Weights of a small mixture-of-experts language model, trained from scratch on English Wikipedia.
Experts: 24 experts in each of 12 layers, a sigmoid router.
Below are experts of layer 3 (counted from 0) of a mixture-of-experts language model. Rows are named router (the router's row for the expert) and show model dimensions 0-255. Each number is 200 + 20 x the weight over its row's rms, rounded and kept within 0 to 999.
After each expert's rows: a language model's description of what the expert responds to. This comes from a sample of Wikipedia text that the model never trained on.

# expert 23
router,192,188,222,187,201,212,205,209,170,202,213,153,188,190,189,208,191,229,206,234,207,207,207,205,184,196,217,188,227,214,219,221,190,169,155,204,180,165,215,166,242,226,242,192,218,192,194,196,190,169,220,192,165,200,193,240,224,188,241,195,208,174,177,207,185,197,223,209,207,172,211,167,212,180,216,198,178,185,186,219,165,168,204,177,228,185,207,197,234,213,195,253,216,192,213,189,196,177,184,206,199,201,226,161,179,217,219,195,198,198,181,194,223,209,221,201,183,217,187,217,185,232,164,203,190,170,177,210,206,208,211,198,185,174,176,201,198,195,213,199,216,206,181,206,195,215,223,229,240,206,254,240,202,217,223,208,216,217,183,204,212,170,171,202,226,216,194,221,233,198,215,211,172,237,210,213,209,169,228,145,197,210,204,164,176,193,206,209,147,215,192,248,190,183,220,145,208,193,213,183,211,178,209,193,210,208,186,207,218,221,209,177,186,207,224,175,197,197,197,230,193,165,195,193,162,217,190,187,206,184,189,196,189,213,207,206,192,194,196,198,183,179,175,217,179,180,192,231,214,210,194,206,181,203,206,193
Periods and capital initials. Periods ending sentences or in decimals, and single capital letters or initials starting names, such as J., K, M, D.

# expert 14
router,195,219,184,186,200,219,191,194,203,197,174,196,203,174,179,188,208,193,169,178,232,213,219,188,247,246,200,237,183,208,219,194,206,212,228,215,158,174,166,201,203,192,231,192,194,207,184,211,177,202,199,195,222,199,189,187,233,233,151,199,200,198,184,173,201,203,203,205,224,237,221,174,194,174,203,178,173,183,204,206,225,214,214,233,224,204,176,210,228,190,230,201,210,216,197,205,184,185,204,222,220,216,229,252,192,169,204,188,192,172,206,185,237,188,187,192,203,211,209,204,220,207,216,192,171,184,207,177,222,185,180,179,178,202,164,194,212,237,176,187,206,217,200,185,215,167,174,223,216,199,237,204,228,195,212,189,210,216,212,203,198,232,204,154,190,215,220,206,192,201,202,240,175,210,216,199,216,187,196,159,202,176,185,205,202,184,205,174,151,186,218,210,195,183,231,164,196,178,217,201,236,238,182,172,206,210,248,203,226,172,214,188,173,188,195,181,182,210,184,206,179,225,219,206,264,216,219,210,166,227,191,178,213,197,180,199,217,178,209,199,205,185,195,196,221,184,175,222,190,219,210,201,194,193,235,206
Apostrophes, dashes, word pieces. Apostrophes, en dashes in ranges like 2013–2014, and of and or, plus consonant-led word pieces like tw in twice, Gu, aut.

# expert 3
router,169,203,183,199,218,228,185,188,219,185,207,216,201,212,210,193,165,221,216,184,226,212,161,211,162,173,202,206,132,192,180,206,195,233,208,199,209,230,184,215,173,209,173,179,182,211,192,177,191,217,205,173,206,181,166,189,174,223,173,208,197,202,244,220,168,175,199,180,216,175,200,173,220,192,207,192,186,204,202,188,202,208,194,217,217,187,184,191,220,182,239,197,170,186,209,199,214,197,198,226,213,197,175,200,209,177,168,218,182,197,209,193,193,204,201,216,189,230,206,181,183,210,218,191,223,201,207,185,168,208,202,165,207,191,173,226,190,210,192,233,197,214,208,187,177,200,191,189,194,226,186,166,217,201,210,234,176,219,175,226,207,223,204,205,183,225,172,198,167,226,163,224,194,195,202,186,203,215,178,267,201,210,200,175,139,142,205,233,214,204,184,176,185,228,178,221,229,203,198,218,199,237,233,240,229,197,183,194,207,170,193,212,231,208,192,227,183,171,214,189,209,174,195,198,229,182,200,219,193,204,204,173,219,157,205,200,215,228,200,207,185,181,214,221,174,211,219,166,208,212,197,188,205,203,178,204
Word-completing suffixes. Word pieces that finish a word, especially past-participle endings after was/were/be, such as managed, associated, called; also table-cell spaces.

# expert 16
router,212,208,215,180,233,181,201,213,186,172,212,228,204,175,161,198,185,232,219,188,190,193,178,212,196,204,183,192,202,209,206,193,213,217,205,218,194,213,186,190,205,170,184,199,180,162,217,182,210,200,203,219,191,187,235,215,216,196,162,234,185,205,194,203,186,176,217,244,198,203,230,227,190,260,193,227,186,229,209,194,250,219,170,190,189,197,216,185,211,188,182,217,183,193,183,197,193,179,173,211,214,202,192,217,191,217,207,196,167,180,187,218,202,193,231,181,206,175,182,160,216,174,170,203,188,202,196,235,203,183,186,182,191,194,209,156,204,212,195,212,179,176,217,227,214,177,212,186,200,195,215,160,186,221,210,218,216,192,222,194,194,228,200,211,208,233,193,244,207,205,166,192,205,223,200,208,216,219,184,202,197,219,177,178,181,230,188,202,177,196,199,190,177,171,151,226,188,176,168,188,173,202,209,190,197,197,185,219,207,187,165,206,212,210,206,203,202,235,223,219,165,209,196,206,193,203,210,196,213,252,183,240,174,194,195,204,189,248,231,223,225,206,199,173,189,220,242,192,172,174,163,205,218,266,209,186
Noun endings, list labels. Plural and suffix-ending pieces of nouns, such as -nations, -ules, -lets, plus part, team, States, and labels in infobox-style lists.

# expert 4
router,235,183,219,184,192,220,218,220,217,209,204,218,216,194,214,225,208,185,224,216,141,194,210,195,221,229,205,231,236,145,211,183,207,200,227,199,220,227,243,176,207,189,181,188,195,212,180,229,193,178,216,173,220,219,200,209,213,164,145,200,223,204,204,189,191,193,216,181,221,200,197,185,219,158,236,251,195,187,190,200,243,199,181,231,170,201,194,218,170,221,214,199,227,198,196,182,226,189,174,200,184,171,206,201,195,186,221,198,175,204,198,187,223,183,216,195,178,218,204,208,180,201,194,240,213,149,191,184,205,189,192,184,236,178,208,234,205,160,207,184,193,189,210,195,217,210,213,218,196,164,206,207,189,155,193,180,195,198,234,208,192,183,188,185,234,225,168,241,222,199,194,221,203,187,198,206,216,200,206,194,228,223,228,203,194,235,206,203,199,232,189,173,194,214,207,157,211,197,219,243,229,203,190,204,179,199,175,188,230,234,212,190,216,193,203,260,183,190,181,195,192,211,191,227,226,212,188,215,192,202,217,204,175,199,198,187,216,217,210,198,202,211,203,200,202,204,196,186,215,192,207,256,201,192,203,198
Name pieces, and, which. Middle and end pieces of personal names in lists, such as Rub-io and J-é-ssica, plus conjunctions and, which, that and closing parentheses.

# expert 5
router,189,204,198,204,186,179,233,193,210,220,183,206,196,171,188,219,196,217,191,200,245,218,228,172,210,196,212,168,233,202,213,210,197,195,198,210,188,197,205,149,231,173,206,209,215,194,192,201,207,170,178,214,174,203,181,207,201,172,245,182,180,217,192,226,202,216,178,152,204,232,175,180,159,211,202,216,229,214,212,161,194,184,213,199,208,204,204,219,227,230,176,192,155,185,183,214,223,210,171,183,189,154,200,183,184,199,232,206,196,215,202,237,168,202,212,194,211,192,209,141,209,190,196,200,191,208,177,189,205,209,200,198,200,206,220,206,195,205,202,202,214,210,233,206,176,229,210,222,236,221,204,163,167,182,175,184,191,236,204,189,228,203,184,206,170,187,206,172,204,213,195,227,210,164,225,203,226,208,234,180,197,173,206,209,187,187,198,200,191,190,194,228,219,187,228,222,222,213,191,226,176,184,197,186,173,216,216,196,148,191,255,184,181,193,201,196,217,192,179,240,188,178,203,182,178,202,209,189,227,212,169,218,177,213,204,177,210,212,201,192,203,209,174,226,202,212,201,181,224,200,156,220,246,166,179,184
Line breaks, word endings. Line breaks in lists and tables, closing parentheses, percent signs and noun-ending pieces such as -ation, atmosph-, population, 100m.

# expert 8
router,192,175,171,218,220,187,192,210,170,214,201,212,230,231,176,183,189,197,180,196,192,206,225,227,201,185,207,220,190,199,187,186,210,150,197,195,173,192,230,182,200,215,155,220,180,185,190,216,202,178,164,210,201,195,197,226,197,191,213,233,196,192,197,234,202,206,188,220,190,211,179,193,244,172,183,183,180,190,218,191,199,184,210,182,246,205,223,212,178,188,192,191,176,211,208,160,157,215,242,179,186,191,179,189,218,177,201,211,212,218,198,155,210,184,179,201,190,229,199,161,167,155,225,176,198,215,215,199,216,221,209,211,214,228,185,237,201,166,188,236,208,197,192,198,168,198,226,183,201,203,206,236,218,172,198,206,204,210,179,179,212,210,228,201,192,152,218,178,209,209,207,194,221,195,209,253,197,205,187,249,197,153,198,235,214,223,210,210,193,197,197,214,203,203,166,227,200,210,234,190,203,191,185,207,184,184,165,197,186,187,194,206,197,196,184,236,198,205,198,202,191,208,227,183,222,205,191,171,170,164,184,252,164,192,210,215,197,168,201,210,222,212,205,210,206,190,197,153,193,205,205,185,162,186,211,176
Numbers in tables. Numbers with a trailing space in table cells, such as 800 m or 110 votes, plus was and were after sentence subjects.

# expert 1
router,233,212,209,200,191,171,174,195,228,222,196,223,205,202,191,186,215,207,178,219,177,215,152,230,193,203,225,193,228,222,193,212,209,194,193,169,178,203,220,245,221,219,213,219,223,183,216,184,201,209,192,143,212,174,190,157,188,221,178,192,213,225,204,207,163,214,178,210,179,174,207,209,183,192,196,222,216,172,186,135,193,213,228,204,160,212,212,210,196,206,186,202,208,196,226,195,196,241,190,189,193,202,228,203,210,205,223,206,179,169,218,192,190,189,218,216,195,181,178,208,214,221,189,202,173,205,225,207,201,193,208,172,186,211,184,182,202,188,203,223,160,210,183,206,177,201,173,180,177,235,205,244,196,158,188,190,194,226,189,184,232,202,189,198,193,200,203,178,207,204,201,152,214,227,165,203,192,200,224,242,178,183,194,206,196,247,188,188,229,232,221,205,199,190,209,203,229,207,226,209,211,224,202,162,193,199,213,196,191,211,167,178,191,187,211,243,186,201,217,216,205,209,216,194,201,162,220,149,199,159,199,203,200,205,213,192,202,191,205,220,191,211,154,206,206,191,181,210,215,184,184,176,159,180,219,247
Verbs and connectives. Function words after a subject or comma in biographical prose, especially copulas and auxiliaries like was, is, had, and, as, at.

# expert 7
router,206,196,206,189,171,232,199,220,193,207,176,196,202,209,202,205,179,223,184,209,181,165,224,181,212,190,212,144,207,226,208,201,182,190,172,210,195,170,205,199,220,201,218,229,221,190,210,239,197,198,207,206,177,221,185,213,203,203,311,185,228,206,173,201,237,211,172,199,194,186,211,191,205,170,192,214,228,203,229,192,191,197,212,166,212,192,212,178,217,223,191,215,194,205,178,214,203,218,182,198,193,194,189,156,188,203,226,142,224,232,175,223,207,180,183,199,234,213,201,177,194,177,178,210,238,217,156,224,207,195,209,206,195,212,206,211,209,190,179,204,204,199,194,217,208,206,199,213,192,206,203,226,192,204,215,169,214,168,229,199,192,207,213,210,205,161,204,180,210,210,201,179,235,208,204,203,201,183,218,157,181,164,184,191,188,209,206,221,200,132,214,202,183,198,207,169,187,200,195,179,202,184,195,198,219,229,215,179,212,176,203,175,162,203,213,136,195,220,180,201,186,184,201,203,155,199,196,205,195,193,176,182,204,197,211,183,209,194,178,189,187,207,152,210,199,199,193,212,204,218,170,190,173,205,201,193
Years and proper names. Year prefixes like 199, 202, 195 in tables and lists, plus opening pieces of place and group names like Samoan, Switzerland, Islam.

# expert 20
router,170,199,211,201,237,209,220,220,172,241,200,226,189,203,216,203,163,210,203,225,218,245,200,203,196,217,212,239,205,173,209,207,177,203,202,214,215,183,174,207,198,183,192,194,130,184,219,203,194,185,237,200,181,193,225,195,184,197,151,219,206,230,200,209,199,194,204,244,232,210,190,244,214,200,215,177,261,183,177,200,184,191,183,195,185,211,188,192,189,207,164,189,192,227,194,184,217,206,204,187,159,186,174,226,205,220,219,195,226,208,225,217,219,234,211,234,199,190,196,185,224,203,233,194,206,220,227,188,186,208,193,203,187,193,213,206,190,183,207,208,191,196,174,160,212,192,199,168,236,213,201,195,189,152,210,186,199,184,218,214,235,200,180,193,204,185,183,228,189,204,186,214,211,188,228,191,197,187,183,160,183,188,214,182,202,187,205,198,209,264,168,206,211,194,204,191,186,203,218,196,193,207,204,199,203,194,174,193,184,203,194,227,188,190,190,185,228,153,195,182,210,182,222,207,192,216,206,161,144,206,225,164,200,182,220,202,215,182,219,222,205,210,224,211,194,197,179,174,207,220,230,174,233,200,158,209
Of, headings, adjectives. The word of, heading markers == and ===, table pipes, and his, their, plus adjectives like American, National, presidential, professional before nouns.

# expert 22
router,197,191,193,201,186,184,217,204,177,227,235,171,201,206,204,183,199,197,220,204,198,232,185,215,223,211,217,214,191,177,193,224,198,220,246,204,199,187,148,160,213,192,211,216,212,211,227,146,212,240,194,216,227,192,200,186,168,199,154,217,195,191,221,208,192,208,209,195,196,221,209,177,178,225,204,222,167,191,210,187,194,206,201,213,190,264,162,215,197,232,186,205,235,193,217,214,195,192,232,231,200,217,196,196,217,202,203,187,204,185,202,168,207,209,226,216,219,178,215,204,227,209,190,196,215,210,218,209,197,212,194,195,165,212,191,180,213,218,184,183,206,222,214,147,185,226,175,212,181,160,205,195,218,191,183,181,209,265,182,186,189,189,218,249,248,230,207,206,189,224,215,203,203,191,203,172,191,186,205,202,191,215,234,226,215,192,181,178,167,240,216,200,204,194,227,207,180,210,201,196,207,162,176,199,210,205,169,212,222,200,215,206,215,231,188,176,156,199,209,224,187,185,157,203,233,194,164,207,194,208,220,213,213,193,236,198,203,205,213,192,218,219,203,189,216,189,188,209,210,193,261,189,201,206,202,223
Word endings before punctuation. Final pieces of words and names just before a comma, period or possessive s, such as Bell-ator, Down, German-ic, plus commas and apostrophes.

# expert 17
router,203,183,184,241,189,200,239,228,202,220,193,197,207,188,199,201,198,187,207,210,189,197,219,190,183,182,231,175,229,233,194,219,201,187,213,209,235,165,191,228,205,227,176,223,208,183,197,218,174,193,205,256,188,230,191,158,198,228,265,182,205,199,173,202,238,172,197,181,209,205,202,216,226,195,187,196,226,192,208,225,202,208,176,152,226,171,190,197,202,198,207,225,211,213,227,202,189,230,174,214,218,192,205,179,190,206,196,218,186,207,186,261,195,202,190,189,198,161,178,219,179,172,215,202,204,250,205,219,201,206,204,223,171,194,195,209,210,194,219,185,200,165,189,217,238,206,186,183,189,219,192,194,162,214,206,190,194,189,216,194,194,198,189,200,180,155,198,199,200,179,198,179,200,195,208,208,220,214,210,175,205,188,204,221,222,160,222,206,210,155,211,192,173,174,203,185,196,214,148,181,164,211,176,216,223,216,240,248,204,176,184,175,208,196,222,152,216,209,206,218,223,190,217,213,177,205,194,219,192,196,187,209,207,205,217,193,219,195,212,223,219,201,157,171,229,194,186,171,215,185,192,183,190,191,212,222
Numeric digits. Digits and digit groups inside large numbers, scores, measurements and years, such as 6,302,665, 7–6, 17.83, 1995.

# expert 11
router,190,202,198,207,179,204,232,206,235,201,201,181,224,216,207,195,213,202,228,192,186,196,228,189,209,170,197,121,223,226,204,202,212,204,192,210,225,202,208,215,205,216,198,235,231,177,189,221,181,197,218,232,188,215,198,189,195,209,294,168,183,197,186,200,228,187,167,180,199,201,209,181,206,205,200,238,230,208,203,209,192,184,186,158,213,175,217,205,204,203,179,181,232,204,216,197,200,226,191,200,185,198,216,172,201,215,190,183,209,222,160,252,152,184,210,214,210,193,194,198,189,196,198,212,209,249,226,214,182,183,196,172,215,187,188,210,213,208,207,234,216,192,213,195,182,219,195,176,199,191,218,205,192,212,220,200,215,209,217,186,205,212,190,192,201,152,214,181,223,208,202,180,201,179,170,209,194,207,221,182,233,181,181,220,204,205,215,188,203,142,201,206,201,205,202,192,195,210,167,192,193,197,204,190,192,229,233,188,205,204,193,182,188,203,219,131,180,229,166,189,216,189,179,199,184,173,207,221,193,172,208,216,211,204,210,171,197,196,215,180,200,227,142,215,233,167,208,194,192,210,184,177,193,174,217,202
Nouns before punctuation. Whole nouns or final word pieces directly before a comma, period or colon, such as teams, year, career, area, language, gestures.

# expert 2
router,225,193,203,182,195,210,221,193,205,209,190,235,203,177,202,186,167,178,225,205,212,220,247,217,218,158,197,142,228,257,216,202,218,155,169,211,170,191,235,206,207,196,210,211,215,203,170,170,195,202,198,222,172,176,199,175,188,180,273,209,203,191,182,194,220,213,196,186,208,167,216,203,169,196,183,234,252,219,209,163,207,200,198,161,227,204,226,188,197,233,190,196,213,215,204,221,210,214,182,219,208,204,208,177,170,211,222,183,231,195,175,219,195,200,212,215,202,199,168,211,213,219,194,226,197,241,175,191,190,204,217,183,216,199,208,171,183,201,196,207,173,198,198,213,197,203,193,198,211,195,216,215,194,190,177,218,209,210,199,184,209,220,190,184,204,159,201,176,229,212,179,172,196,203,228,192,206,196,219,158,206,175,178,195,178,198,203,218,216,128,177,168,193,185,219,190,171,216,185,205,184,179,190,206,216,217,218,199,210,209,185,194,203,200,226,123,171,221,200,211,195,174,181,195,187,185,213,209,220,216,192,212,196,193,215,199,217,208,182,194,187,182,174,197,218,205,210,197,186,203,168,193,203,196,187,220
Head nouns, commas. Commas and table pipes, plus head nouns after an article or modifier, such as film, school, railroad, tunnel, road, and This or It.

# expert 13
router,237,178,194,172,220,190,232,207,216,197,187,227,156,241,224,198,214,199,194,190,204,199,157,182,198,213,226,198,196,202,220,203,202,174,219,179,222,210,201,190,198,215,171,219,211,187,205,235,202,191,171,163,212,213,212,169,230,196,222,184,207,169,177,197,215,174,189,181,209,205,225,223,178,194,191,210,215,176,211,182,189,190,231,196,204,250,211,192,209,201,170,188,179,222,204,203,202,218,180,215,187,207,198,197,197,244,207,212,185,196,204,217,169,218,156,200,171,177,201,211,194,218,208,183,208,201,205,198,183,214,197,229,220,222,201,189,207,204,233,218,176,203,186,221,247,192,225,203,217,212,203,160,205,203,173,166,169,175,184,200,215,177,209,241,162,241,199,237,217,193,240,176,220,203,193,179,189,217,263,182,217,207,216,217,209,180,202,189,242,175,189,188,212,201,185,242,190,206,183,175,154,192,173,187,177,178,216,177,209,220,220,184,191,201,211,234,229,192,210,225,191,188,215,209,233,241,185,205,226,193,196,197,194,225,226,218,205,213,205,216,210,205,215,188,220,194,192,200,213,177,214,204,249,173,212,207
Digits and name pieces. Single digits in coordinates, scores and dates, line breaks in tables, and first pieces of surnames or nouns like Ball-, pup-, mus-.

# expert 0
router,202,210,185,217,171,187,179,200,181,216,212,190,198,202,207,195,175,198,198,209,201,189,163,201,206,246,186,232,208,159,176,158,228,215,182,197,202,167,217,223,157,184,197,155,213,222,203,196,208,229,183,191,200,224,208,209,189,180,185,210,191,234,231,196,218,211,160,207,199,182,212,242,180,186,186,194,178,241,231,228,198,205,212,199,219,222,175,196,185,181,219,170,162,183,157,218,206,211,220,189,199,182,212,169,165,217,187,190,187,179,225,158,194,217,199,204,202,227,217,207,206,185,183,197,227,202,209,208,189,232,192,207,210,189,226,157,178,233,162,187,207,225,210,226,193,158,209,191,196,222,207,194,217,211,204,218,177,178,214,188,213,181,216,172,196,241,229,167,197,196,210,186,199,226,214,173,181,182,206,247,189,233,170,195,202,210,179,184,196,208,187,247,220,187,197,208,190,201,254,211,205,202,206,201,196,200,199,203,198,219,182,219,233,203,181,186,211,201,210,188,209,238,230,212,192,191,222,180,221,216,185,196,227,204,169,228,185,228,188,194,182,220,226,194,210,215,197,230,181,185,188,217,227,222,212,159
Name and noun starts. Opening pieces of proper names and words, often capital-led, such as J, Z, Cent in Centralia, Austral in Australians, plus his and her.

# expert 9
router,184,209,200,227,207,202,159,210,217,204,219,198,230,180,172,200,218,188,213,198,208,193,264,185,240,178,161,177,238,229,192,215,249,186,178,192,204,228,216,201,188,199,205,193,200,201,166,140,201,193,210,226,200,171,196,221,220,211,201,175,204,181,205,228,208,175,234,206,179,164,204,199,204,210,182,149,192,193,218,204,165,195,211,189,196,168,188,180,156,239,203,209,208,207,211,169,208,219,183,197,202,217,172,214,206,230,191,205,250,195,213,190,220,243,225,157,204,160,225,187,190,202,197,194,177,204,199,213,194,200,194,237,191,222,201,205,236,181,211,183,171,205,219,188,197,206,225,177,211,227,194,151,210,206,174,203,217,185,209,201,204,197,213,163,206,201,178,182,212,217,185,206,182,189,195,173,210,225,212,226,230,202,185,206,191,217,190,185,197,172,184,190,197,198,229,202,206,211,205,204,205,148,194,196,179,213,192,186,197,194,195,186,213,203,180,188,188,225,235,222,213,184,208,220,252,222,178,221,200,201,208,211,183,207,187,228,238,192,171,181,184,199,192,203,203,195,216,177,198,177,152,196,203,211,179,219
Prepositions and quantifiers. Prepositions and quantifiers like to, of, from, all, more, than, per, plus plural -es endings such as tastes, alleles.

# expert 15
router,206,195,201,186,192,215,196,204,193,184,162,201,179,219,206,197,216,183,199,194,220,166,169,192,165,180,188,243,179,167,203,205,170,225,209,176,178,224,214,181,215,210,201,192,221,213,203,173,258,197,219,197,205,175,206,231,197,194,144,189,207,215,240,219,176,213,183,187,153,181,170,190,199,267,195,202,186,192,185,212,207,175,182,248,142,196,187,205,199,197,233,188,202,167,210,198,189,182,248,184,208,212,206,210,162,203,240,183,206,194,215,194,215,182,213,175,197,182,168,221,206,202,221,193,186,172,179,196,197,194,206,227,198,183,208,231,184,227,195,165,208,199,182,193,237,208,229,217,178,188,178,190,218,219,216,230,195,206,190,208,156,186,196,192,204,238,185,189,205,189,191,197,203,192,223,191,185,211,206,185,182,212,198,219,234,182,237,201,233,234,205,183,176,185,166,222,215,185,181,203,181,229,193,199,227,200,209,217,211,199,219,198,174,194,186,225,210,237,191,165,191,224,214,211,177,195,208,228,191,194,190,200,194,198,190,222,187,176,183,192,197,183,209,179,168,191,218,228,174,186,215,205,191,205,173,168
Prepositions and taxonomy labels. The prepositions in and to before objects, degree and second signs in coordinates, and taxobox labels like Genus, Suborder in species articles.

# expert 10
router,237,201,223,204,239,201,209,151,172,180,185,196,186,185,197,202,205,196,210,203,195,206,162,156,170,210,191,193,187,203,194,207,204,220,166,193,175,185,178,214,188,193,205,176,153,221,183,241,200,183,235,173,176,189,207,197,213,209,207,205,196,184,184,208,221,179,244,170,180,211,230,208,191,206,216,175,186,247,176,218,214,221,201,213,201,200,227,198,195,201,213,217,177,217,233,199,200,181,207,192,166,207,221,235,259,191,167,220,227,189,217,163,210,219,205,174,215,174,195,238,189,180,214,213,195,189,190,197,254,199,204,221,192,211,185,217,200,171,193,196,182,196,199,211,188,180,197,211,206,180,198,243,178,235,178,206,213,195,167,216,217,190,212,218,213,183,186,193,202,161,221,226,185,186,189,188,176,192,224,229,212,186,218,178,204,196,162,211,210,213,216,191,198,202,226,187,219,213,177,184,187,164,216,207,232,212,214,184,194,202,236,207,183,222,202,210,210,169,206,174,225,191,179,181,154,199,199,192,233,231,199,197,229,219,165,173,217,180,192,169,207,185,235,178,201,225,166,223,207,187,220,205,192,207,176,203
Brackets, articles, capitals. Opening parentheses, hyphens, dashes, the, The and single capital letters, plus mid-word pieces like ug in centrifuges and ugly.

# expert 18
router,164,200,203,199,183,205,195,197,198,199,216,202,208,196,209,182,217,167,188,212,189,199,204,210,190,188,178,199,210,244,229,206,227,171,198,206,167,210,214,219,198,204,175,205,218,205,167,224,205,179,200,221,236,177,229,236,187,202,272,204,169,186,171,215,189,185,196,221,203,184,164,207,194,218,224,199,216,232,217,210,219,160,212,216,245,166,202,165,219,199,218,174,222,203,188,208,197,199,193,219,164,184,185,190,189,222,184,191,219,203,190,196,215,214,189,191,205,200,192,196,220,187,232,176,181,211,209,216,189,207,205,210,208,188,215,214,177,171,192,225,189,163,213,181,207,193,163,239,220,194,208,237,177,154,175,209,227,151,180,203,197,201,185,212,183,154,199,223,217,201,218,181,223,200,206,238,185,194,185,195,200,182,218,217,194,215,194,193,151,200,209,174,225,205,217,212,185,203,191,182,208,190,167,179,203,229,202,206,182,193,253,216,179,210,191,234,209,203,172,207,207,183,189,178,199,183,163,193,185,168,154,231,180,176,176,180,212,244,202,222,206,224,215,223,209,190,210,169,231,189,215,175,206,203,206,218
Articles, ordinals, small numbers. The, a, first, second, final and small counting numbers, before nouns in prose or in ranking and results tables.

# expert 19
router,175,210,199,199,225,190,206,199,208,213,169,213,196,218,203,200,184,202,187,204,193,152,212,210,187,173,236,175,227,225,167,207,168,230,191,172,217,239,185,242,215,216,248,233,251,191,214,191,191,237,192,202,209,188,200,201,182,184,232,197,205,211,175,203,211,179,198,191,220,204,224,208,185,182,209,215,204,176,226,176,202,203,219,190,181,193,183,206,180,220,181,190,216,182,222,208,202,181,182,216,201,198,201,174,211,226,179,184,198,200,190,216,212,202,211,213,212,181,217,181,219,186,174,223,163,221,165,201,214,217,169,186,218,212,206,186,212,181,196,174,210,201,166,192,228,198,173,243,173,223,197,184,200,237,175,190,242,234,204,176,218,239,201,237,186,182,219,187,169,225,220,207,148,202,201,186,199,220,163,184,205,236,170,200,218,179,155,239,194,213,189,191,182,187,227,200,164,216,228,166,217,198,190,200,192,177,166,199,196,227,205,206,195,209,216,228,219,194,173,231,206,231,204,198,246,171,211,217,192,189,210,184,215,179,221,207,179,210,186,213,227,199,204,192,213,193,216,189,182,230,203,212,226,190,210,218
Separators and colons. Colons, semicolons, paragraph breaks, pipes and opening quotes separating fields in statistics rows and citations, plus on, as, being.

# expert 21
router,208,210,208,208,217,189,223,188,207,181,202,224,216,191,183,195,202,214,204,200,215,181,250,196,202,183,221,179,179,198,186,206,191,201,218,235,198,212,213,231,217,216,218,231,199,202,227,193,151,213,200,215,213,158,202,182,210,196,195,193,214,224,180,196,211,199,218,212,222,221,212,198,201,165,181,156,230,188,231,205,181,203,192,196,213,225,176,201,183,215,184,204,195,202,202,175,223,210,213,209,202,215,171,211,203,227,225,181,218,224,221,243,199,160,181,195,185,198,222,131,160,182,216,193,211,209,173,193,206,170,216,215,205,210,229,210,199,193,188,191,202,208,178,212,226,230,220,185,206,193,204,209,200,201,196,194,208,206,186,186,177,152,231,236,192,171,183,188,196,197,188,212,215,193,209,230,167,216,194,184,178,188,172,231,184,218,214,206,203,140,185,215,197,198,199,183,180,222,169,201,182,197,225,210,219,201,205,198,187,171,186,183,204,210,187,149,278,215,232,194,204,173,173,178,173,185,219,224,192,214,196,197,202,201,191,213,178,224,233,198,155,222,189,199,198,205,174,191,210,172,164,195,143,202,191,198
List and row starters. Bullet dashes starting list items, pipes starting table rows or cells, and sentence-ending periods before a new sentence.